Below are experts of layer 5 (counted from 0) of a mixture-of-experts language model. Rows are named gate (a neuron's input weights, with its number), up (a neuron's input weights, with its number) and show model dimensions 0-255. Each number is 128 + 24 x the weight over its row's rms, rounded and kept within 0 to 255.
Before each expert's rows: a language model's description of what the expert responds to. This comes from a sample of Wikipedia text that the model never trained on.

# expert 14
Nationality and national adjectives. Nationality and demonym words or endings like Ukrainian, Canadian, British, American, plus National, World, football, before league or sport nouns.
gate0 [152 129  91 105 138 143 150 145 129 135 130 165 175  97 132 109  71  99 132 112 138 157 159 142 164 105  91 146 120 134 139 112 138 122 123  96 122  86 136 108 110 149 174 108 149 129 128 141 125 105 129 175 110 147 119 131 125 102 111 114 149 112 151 113  92 136  94 138 118 142  81 132 141 123 115 105 138 108 137 139 106 146 138 130 146 138  54 108 108 138  46 130 189 171 122 160 114 115 145 164 138 145 107 116  89 142 144 113 126 109 137 162 140 147 129  69 136  92 160 135 147 150 126 150 181  97 123  88 159 168  81 135 126  95 123  78 145 150 129 134 131 141 100  93 113 152  70 140 135 116 134 134 126 154 145 141  82 141 150 123 137 155 154 146 107 120 103 130 117 126  92  81 144 133 119 109 121 143 146 177 111  96 176 143 104 126 136 105 140 144  98 140 143 106  80 161 141 145 124 149  84 124 118 133 147  82 126 124 115 119 178 111 149  97 155 109 107 158 152 157 115 154 108 149 113 158 104 148 103 132 111 126 116 116 118 174 150 153  99 131 125 135 129 120 132 150 105 129 150 125 120 135  90 136 130 156]
up0 [132 148 150 140 118 122 131 135 146 166 152 114 152 122 155 132 162 121  97 145 161 110 129  98 100 116 123 117 143 117 148  98 129 132 151 136 138 178 113 157 111 118 124 156 101  98  86 100  93 104 137 124 158 112 163 132 122 152 139 163 172 115 109  71 121 141 127 111 122 126 150 120 127 124 135 102 115 128 145 150 102  98 108 126 156 103  74 114 142 140 136 118 128 119 146 111 145 116 127 137 158 110 139  83 176 124 100 148 176 142 186 109 147 153 101 160 127 133 129 107 103 111 114 173 114 132 154 119 167 131 141 115 115 112 141 150 123 154 128 131 132 175 134 151 146 133 127  33  99 134 101 150 113 105 127 138 117 121 126 133 131  96 110 120 126 138 125  85 123 124 103 124 170 118 149 171 140 143 143 105 161 139 116 161 131 145 125 112 162  86 160 150  68 160 165 112 122 143 151 112 129 136 173 148 108 133 124 167 145 163  86  76 150 116 148  86 162 135 138 132  93  92 132 142  89 154  91 157 131  96 142 118 154 166 120 107  98 105 153 127 162 140 158 110 131 133 122  81 109 116 109 168 169 107  97 156]

# expert 43
Digits and CJK bytes. Year and date number pieces such as 19, 18, 27, and raw byte pieces of Chinese, Japanese or Armenian script inside parentheses.
gate0 [ 84 120 105 155 130 140 114 120 175 128  93  89 144 104 132 146  69 110 111 177 100 149 122 174 136 133 152 151 118 103 111  91 157 164 121 162 111 159 136  91 137 155 142 130 131 107 108 145 107 110 126 113 106 116 134 143 140 140  99 183 173 155 147 106 182 123 140 141  86 150 105  94 117 114 159 154 102 125 147 108 121 131 136  84 113 130 181 143  77 121 127 131 156 160 120 152 129 132 104  74  99 111 132 126 134 143 134 157  89 155 134 124 165 103 157 164 167 124 144 163 107 139 147 135  99 116 142 131 115 125 110 144 149 165 138 126  97 176 143  99 107 144 119 102 123 138 126 122 147 114  92 117 142 106 153 139  75 151 131 122 150 124 162 149  96 142 130 109 142 182 121 146 132 164 130  87 118 112 145 144 144 143 112 126 158 127  89 141 109 121 152  88 116 181 124 184 114 157 105 121 178 131 135 116 127 150 142 125 123 140  97 128 120 134 140 163 109 140 101 128 119 106 120 106  83 145 188 124 140 142 109 129 106 111 134 165 110  95 134 140 154 165 116 103 140 163 126 132 152  93 170 101 124 122 129 106]
up0 [116 131 112 152  92 115 142 116 110 192 100 118 162 145 113 125 104 122  94 114 131 106 114 138 121 135 173 156 109 135 116 154 140  98 124 156 151 130 146 117 145 105 174 118  93 169 134 110 158 128  71 149 165 148 132 129 138 120 128 175 154 143  73 124 115 137 102 130 136 138 168 172 107 141 123 150  72 152 160 102 163 177 135  96 147 117 176 130 132 143 159 134 184 144 118 128 132 134 106 108 119 110 148 105 128 176 152 132 149 135 125 139 147 112 141 142 160 125 106 116 143 173 134 105 134 112 112 103 129 108 128 123 109 163 139 176 150 114 160 131 124 111 110 138 110  67  97 126 165 140 109 119 148 102 130 117  99 195 124 141 154  96 146 132 149 138  89 152 118 145 137 139  99 116 153  97  90 140 148 136 143 130 113 133 119 145 151 155  89 166 133  86 105 143 127 139 117 119 148 148 114 135 112  92 130 151  69 151  74 139  95 112 142  96 138 133 123 110 118 110 127  90 140  73 113 116 100 177  99  90 102 123 151  97 126 120 101  84 164 125 120 155 143 141 102 115 127 154 144 144 135 136 152 137 108 119]

# expert 17
Hyphens and prefixes. Hyphens joining compound words and word-initial prefix pieces, such as state-run, anti-Soviet, co-, inter-, multi-, sub-, re-.
gate0 [134 101 108 112 107 134 137 120 128 119 121 130  76 128 138 131 126 128 162 152 157  93 131 117 153 158  90 149 148 168 144 124 137 129 131 145 148 156 137  96 115 101 131 123 147 142 117 108 135 137 149 143 133 124 132 112 120 120 117 123 152  87 149  85  74 160 149 119 168 134 104  94 167 133 149  96 101  98 143 137 121 147 109 132 112 118  93 131 117  99 138 129 154 119 131 142 143 157 129 132 129 122 114 169 154 158 106  96 115  73 187 115 157 131 118  79  93 115 122 135 103  91 124 139 147 122 166 172 120 107 142  99 138 132 115 110 150 106 137 147 131 140 107  71 124 107 108  68  96 142 111 146 131 126 118 168 163  99 138 154  85 126 138  76 114 109 131 136 159 107 115 151 144 119 141 168 116 130  69 127 133 169 156 138 145 115 145 119 117  99 112 181 128 209 157 133 111 148  98 124 115  95  92 113 104 147 159 132 115  89 109  98  96 149 143 156 106 124 143 123  66 137 163 140 150 145 105  93 113 102  99  87 121  95 168 149 158 120 154 126 123 143 145 120 112  94 153  97  91 134 133 135 120 120 117 166]
up0 [144 141 136  90 153 124 100  87 118 142  96 106 120 110 156 137 116 126 151 121 110 137 128 142 123 105 113 116 148 140 149 122 125 157 120 107 106 125 142 126 151 131 111 154 133 127 127 106  82 161 137 117 150 152 114  84  93 166 140  97 145 119 117 112 126  94  80 131 136  99 116 112  86 135 146 136 134 141 181 118 129  79  93 126 141 109 149 116 109 116  74 130  97 126 166 116 127 105  89 173 125 136 138 128 157 105 108  95 119  88 110 124 121 181 121 116 128 156  97 155 129 132 102 125 162 108 127 130 143 131 119  94 174 144 150 110 144 178 119 128  69 119 165  67  78 100 112 133 133 102 165 172 183 115 127 135 132 139 134 113 115 149  84 143 181 159 140 102 106 104  95 103 125 141 108  95 150  90 111 125 101 127 117 122 133 123 150 142 141  70 139 125 155 155 106 144 138 127  79  87 138 136 122 106 159 128 152 132 154  60  85  96 167 134 142 111 106 161 165 155 132 128 152 134 139 140 111 157 102 163  90 153 157 142 141  96 151 147 137  98 113 136 144 143 163 141 122 122 115  97 144 133 136 134 110 125]

# expert 38
Numbers in table cells. Standalone digits and small numbers inside pipe-separated tables of scores, chart positions and statistics, e.g. | 2 |, | 7 |, 1–2.
gate0 [110 130 110 125  88 154 165 128 162 120 116 111 137  94 130  71 160 131 118 159 175 131 185 160  97 133 161  88 127 144 128 124 169 116 100 117 103 142 173 157 116 142 160 121 138 170 142 104 101 148 148 116 113 129 100  97 145 129 163 149 139 149  92 152 157 166 134 137  89 148 125 131 143 133 157 106 142  85  78 131  94 150 129 138  92 140 151  98 142  85 130 145 167 124 103  92 143  80 124 124 141  92 118 159 187 144 165 169 149 119 120 126 158 148 124 132 133 110 104 139 111 148 147 138 126 126 100 134 157 115 106 105  93  90  93 101 132 153 128  55 148 122  96 108 159 149 123  88 155 117 168 143 128 122 147 126 126 129 114 173 169 122 127 161 145 134 100 130 130 117 122 143 127 138 141 147 183 145 120 147 118 138 136 107 115  84 103 111 166 167 151 125 127 125 115 157 140 110 123 128 100 133 129 106 152  86 142 153 100  99 152 151 124 121 124 137 115 135 149  92 136 121 178 125 110 151 114 152 152 123 112 145 124  94  86 119 156 139 138 118 149 141 156 120 129 142  74 139  80 123 131 151 100 137  97 137]
up0 [147 127 153 115 148  96 169 120 134  90  84 139 145 142 144 112 124 144 125 123 104 127 137  84  94 144 166 137  88 108 125 119 178 152 164 133 106 116 111 101 167  96 151 117 135 117 108 122 189 135 103 133 103 127 155 152 138 147 113 153 165 127 134 139 177 111 101 132 146 125 109 116 122 101 159 156 163 149 117 119 128 137  90 139 153 121  97 137 104 145 130 115 116 149 161 118 129 136  94 113 102 110  98 104 106 150 116 109 140  94 105 133 141 104 139 120 123 135 121 128 110 101 137 112 133 100 128 138  81 127 141 143 137 115 104 123 126  82 169 109 187 131 133 100 181 153  88 149 131 117  88 137 128 117 134 109 123 112 154 145 148 184 183 189 102 129 119 130 140 146 118 133 100 162 109  90  96 139 168 119 139 112 170 122 122 132 149 129  99 120 186  97 137 123 105 110 131 135 119 150 119 161  88 146 114 133 107 154  97 134 167 137 132 110 112 158 144 138  80 107 155 149 148 151 136 138 155 155 160 111  91  71 132 115  94 155  97 124  56 168 136 156 132 115 119 108 124 137 134  93 147  87 116 148 144 154]

# expert 62
Capital letter word starts. Single capital letters beginning a word or acronym after a parenthesis or hyphen, e.g. North, Qantas, TV, NCAA, Q, X, V.
gate1 [176 162 158 107  94 117 158  71 122 114 120 127  70 129 181 109 140 123 159 107 138 177 143 105 108 138 132 145 106 103 127 129  96 111 108 144 148 115  98 135 156  97 151 125  86 145 109 141 125 120 133 143 108 138 126 131 111 128  93 113 115  98 129 106 114 174 122 140 157  97  65 148 122 115  75 105 162 117 104 134 184 118 147 153 121 107 164 143 116 143 143 141 166 181 146 142 104 104 120  84 120 139 175  97 131 158 162 115 119 130 131 147 136 154 130 132  92 110 152 142  81 130 170 114 139 131 123 133 124 147 152 127 101 136 112 151 115  86 166 143 117 135 121 155 136 137 106 167 113 124 125 157 112 139 115 114 124 149 115 104  86 127 103  82 152  93 163  99 171 141 122 135 155 117 103 107 103 175 133 126 155  92 112  94 114  91 152 155 134 104 139 192 127 101 120 139 130 131  76 114 159 159 156 108 119 139 130 134 120 124 148 108 143 179 173 128 151 135 132 121 147 161 141 120 134 147 129 136  96 135 115 125 139 169 134 111 113 127 111 133 151 162 144 160 116 112  97 126 117 142 186 115 151 142 105 158]
up1 [117 146 150 114 107 157 133 124 145 103 137 115 150  95 178 131 136 129 152 109 119 174  94 117 111 105 136 169 118 128 119 159  87 119  92 165 144 124 109 104 141 127  94 136 125 136 137  84 127 145 142 128 134 126 116  78 143 132 132 105 130 113 114 133 120 129  99 135 152  94 147 133 112 171 147 110 128 144 107 100 138 158 151 138 120 109 158 111 154 100 136 112 152 154 137 125  90 119 134 120 121 139 159 162 161 100 121 163 124  81 138 119  93 141  97 106 175 123 118 140 111 103 130 125 129 149 146 113  73 159 140 149 158 157  78  83 173 110 112 118  96 158  97 127 130 127 127 152 142 141 131 162 104 144 184 141 150 131 148 111 121 162 138  56 127 101 163 135 177  94 170 134 128 121 145 142 164 106 125 163 122 151 153 130 104  88 147 104 116 151 143 129 177 159  91 137  86 138 150 107 153 106 105 102 161  87 149 119 145 132 135 147 128 140 136 166  97 128 114 106 103 131 106 114 149 167 149 111 147 105 115 115 167 117 185 120  91 101 123  89 148 142 122 157 130 102 125  81 125 159 127  64 109 116 115 113]

# expert 19
Coordinating conjunctions. Conjunctions and linking adverbs joining clauses or items, mostly and, also or, &, but, also, even, still, later, as in "Name and location".
gate0 [166 147 110  71 112 103 130  95  99 107 143 146 121 154 101 153  87 111 124  96 149  99 146 119 113 151 159  99 113 172 156  94 110 151 101 138 125 119  84 135 140 115 112 161 113 104  97 171 135 149 127 112 159  95 149  86 102 117  83 112 130 152 124 135 107 176 146 110 118 138 118 100 120 106 111 146 114  87 147 138 136 130 145  98 153 107 115 123 131 174  88 115 159  92 123  99 117 173 128 136 147 168 123 122 100 119  91 127 143 128 148 140 128 151 135  66 143  89 152 140 129  93 136 114 174 134 144 142 133 147 127 108 149 127 155 167 169 141  99 143 118 139 121 131 146 138 132 170  94 102 142 152 107 123 119  98 115 136 169 125 106 107 128 113 114 124 140 145  64 110 128 110 115 153 118 135 106 171 159 155 178 167  73 183 131 129 125 139 150 119  95 118 130 100  99 108 140 145 149  77 102 153 177  70 138 125 107 101 140 136 109 120 109  97 142 133 137 140 170 131 158 156 124 115 131 132 145 164 111 103 107 148 115 142 128  80 122 131 102 108 118 102 150 110 130 130 157 131 145  93 149 126 115 153  99 123]
up0 [110 157 155 150  88  86 106 159 117 155 141  66 120 122 110 121 136 143  97 108 146 144 144 120 121 142 103 119 111 138 110 146 173 138 131 155 153 157 158 115 131 122 114  75 139 161 112 109 111 104 101 148 103 134 130 143 132  96 163 164 140 127 118 124  92 122  85 155 110 104 133 150 120 126 159 103  97 123  76 130 144  78 106 136 117 161 116 120 123  86 144  83 128 145 114 123 135 122 126 118 134 125  99  94 102  89 143 132 112 119 109 113 128 133  99 145 116 133 107 152 126 109 117  78 136 129 176 182 100 103 165 126 175 110 140 118 115 116 103 143 122 100 157 127 131 132 107  63 132 132 163 124 146  64 125 115 114  95 123 123 116 100 145  99 105 139 148  78 158 121 166 118 157 107 116 107 158 133 143 151 119 125  95 108 136 155 146 154 169  69 164 138 125 125 172  98 126  95 130 107 146  97 109 162 137 130 129 166 131 142 110 138 113 171 109 108 104  94 172 118 120 181  99 105 116 149 105  97 137 147 129 138 143 126 123 156 146  91 138 110  83 113 127 158 106 122 133 136 106 122  87  98 115 133 165  92]

# expert 0
Slavic/Turkic name fragments. Word pieces inside transliterated Slavic, Turkish and Central Asian names, especially k, z, j and diacritic letters, e.g. Zelensky, Białystok, Kokkinakis.
gate1 [126 156 129 100 120 132  99 129 126 136 127 132 117  96 127 101 143 146 168 120 106 136 118 134 136 135 167 170 126 112 136 121 116 189 135 156 122 153 133 120 121 152 144 134 146 173 117 119 127 140 118 162 154 138 156 145 112 112 138 119 139 146 191 130 133 113 101 135  73 164 129 138 134 144 150 144 144 112 146 138  71 130  94  96 125 117 143 114  60 125 138 133 100 129 153 129 157  67 135 105 132 156 165  95 122 135 139 109  80 160  80 149 123 134 146 102 184 143 144 139 128 143 105 160 130 134 119 127 160 121 129 110 172 131 131 164 139 139 105 156 133 118 133  77 158 116 138 118 118 130 114 153 130  96 127 151 100 129 118 107 127 115 131 111  77 110 149 170 139 111 172 119 107 151 133 163 154 138 129 154 119 105 172 115 139 111  99 121 135 125 119  90 185 152  74  81 168 147 122 111 133 120 160 148 168 142 188 144 112 133 131  90 141 121  93 130 106  96 141 127 125 147 124 122 157 136 117  97 157 165 117 146 107 133 124  93 148 171 125 159  84  83 137 120 156 175 146 117  86  94 125 125 170 138 132 155]
up1 [128 139 126 132 153 149 159 119 129 137 123 111 130 135 109  94 118 103 139 136 165 128 180 105 175 102 119 136 127 114 139 106 152 129 128 132 112 117 163 182 128 177 124 141 163 125 138 121 111 116 103 137 108  99 159 105 124 136 121  87 140 157 123 132  88 114 129 138 118 106 115 149 143 180 122 107 161 153 156 138 133  99 123 120 186 145  81 126 134  67 148 108 175 164 116 143 145 125 138 149 144 127 118  99 134 151 119 142 159 170 140 148 141 159 109 132 115 148 158 138 127 130 133 194 126 122 116  72 151 149  97 102 117 128 125 147 133 103 129 123 168 158 107 109 120  89  68 114  99 112 155 148 158 134 123 137 112 126 138 151 153 146 134 187 158 156 147 147 133 198 121 116 128 121 167 117  96 159  87 139 128  86 137 122 119 122 143 115 135 152  90 121  96 106 149 113 129 143 179  81  93 119  92 123 124 123 121 130 188 139 197 147 138 135 113 135 113 111 125 136 107 124 110 115  77 134 107 122 167 100 119 149 103 113 139  90 105  99 156 154 130 135 163 139 118  95 150 135 142 116 145 146 109 163 124 110]

# expert 9
Mid-word fragments after Ho/Mo. Short inner word pieces after syllables like ho, mo or bo, such as s in hospital, se in those, es in does, ies in Huskies.
gate0 [127 110 136  78 108 107 117 138 115 100 110 125 148 104  92 151 150 148 167 109 107 148 113 103 134 159 146 157 138 114 132 167 110 135  91 113 153 170 155 147 120 148  97 110 149  83 136 199  76  99  98 136 147 117 135 122 114 137  98 124 107 135 146 131 132 145 126 122 131  97 144 104 139 122 127 135  88 189 128 109 115 113  82 149 144 102 165 156 146 141 145 117 135 143 124 158 129 136  99 132 151  99 131 165 106 146 116 125  96  63 100 113 128 136 135 164  82 130 124  89  81 125 157  70 183 115 146 119 103 124 157 149 135 133 118 129 117 133 113 119 150 118 142 155  81 119  90 137 136 137 127 129 124 151 120 133 102 141  84 175 148 125 120 121 162 155 117 118 121 119 185 169 147 150 122 108 164 163 155 109  83 103 168 125 121  70  99 147 122 115 155 124 143 146 148 111 127 113 112 112  97 149 123 112  85 130 125 106 115 102 124 144 136 133 100 117 151 135 124 145 134 135 144 106 125 113 144 108 125 127 156 148 167 191 131 142 122 124 131 128 140  92  90 132 163 136  81 106 148 104 100 145 186 109 154 124]
up0 [112 140 151 116 153 155 119  95 145 140 112 115 115 119 112 109 123 116  81 124  71 155 166 123 125 127  98 143 116 191 117 128 138 139 138 154 123 127 113 153 116 124  87 123  77 160 139 121 176 140 132 145 127 123 172 128 102 124 121 112 114 127 125 140 118 126  85 176 114  86 166 140 128 121 137 134 168 119 163 135 146 137 118 166 143 146 135 155 150 135 150 127 147 138  87 111 136 141 140 126 130 181 127  87 144 128 130 145 144  96 145 123 139  82 110 132  63 138 141 132 101 104 105 118 104 136 121 119 129  76 158  84 111 109  93 121 167 119 129 162 152 163 114  89 131  99  88 118 101 117 128 166  97 105 112  92 122 148 119 130 107 130 126 111 189 184 152 109 104 150 142 104 129 112 115 144 143 105 119 156 141  96  87 129  95 173 141 114 143 131 133 147 142 100  98 145 114 100 145 145 124 148 172 101 130 116 123 132 107 118 160 127 120 155 127  78 147 145  91 161 149 110 101 150  83 132 120 152 144 109 134 129 175 112 117 135 112 109 119 142 125  81 100 174 142 114 143 175 126 154 158 118 194 119 105 107]

# expert 21
Table cells and headers. Pipes, blanks, numbers and short column abbreviations inside tables, mostly sports league and score tables, such as D, GF, FG, 8.
gate1 [105 111 122  89 100 171 149 122 110 152 153 169  88 122 135 122 109 128 125 161 150 129 143 160 122 115  68 125  78 113 140 111 132 123 160 135 119 120 106  96 117 121 115 108 136 140 139 103 144 113 124 100 153 150 110 140 113  70 116 122 121 115 114 142 177 131 161 119 120  98 143  93 154 179 130  82  84 125 127 164 102 143 145 159  99 105 118 112 130 164 178 136  85 176 138  95 151 146 143 124 128 137  99 163 144 174 117 167 131 141 143 147  99 151 133 148 105  99  86 114 116 172  72 113 103 101 129 135 187 146 155 172  94 113 135  95 149 135 152 134 109 155  97  94  90 115 137 137 147 129 131 164 115 108 102  88 118 120 154 124 139 124 169 141 142 161 147 141 123 105 173 140 129 186 103 182 114  99 121 119 155 124 145 128 131 150  99 123 149 136 154 121 140 137 151 133 120 156 120 154 138 155 152 135 151 157 160 141 121 140 132 118 127  89 158 144 121 160 127 123 180 113 121 163 152 132 120 139  95  98 135 147 122 142 130 135  87 133 166 130  83 147 133 149 122 162 101 133 100 126 157 130 149 109 126 117]
up1 [124 132 108  93  94 164 140 131 120 152 152 146 117  88 153 103 109 108  87 166 144 127 144 154 145 112 101 129  86 148 132  97 158 111 142 138 124 111 119 109 100 154 151 142 128 105 111 124 107 141 165 146 130 116 127 114 123  95 142 107 150 177 131 108 189 106 147 142 143  78 136  88 155 160 136  92 124 114 127 183 108 136 116 133 116 130 128 146 117 157 136 122 133 159 144 121 164 111 116 146 164 159 119 130 182 146 142 124 154 136  99 104 144 103 110 148 176  98  78 109 117 141 107 119 100 149 114  95 187 136 143 125  94 130 151  80 126 123 125 166 150 113 106 139  77 149 128 137 157 108 114 165  89 165 118 116 133 107 149 129 145 141 150 150 102 185 118 117 126 125 181 138 160 153 124 139 140 135 135  85 118  87 119 138 130 180 123 125 116 111 147 116 120 172 114 133 104 129 143 118 119 181 139 138 145 137 134 113 147 155  98 127 145  85 134 135 114 150  75  93 150 123 145 160 126 101 163  98 119 135 129 146 150 112 118 166 109 109 188 122  88 127 131 150 130 111 102 169 115 125 150 179 164 129 147 100]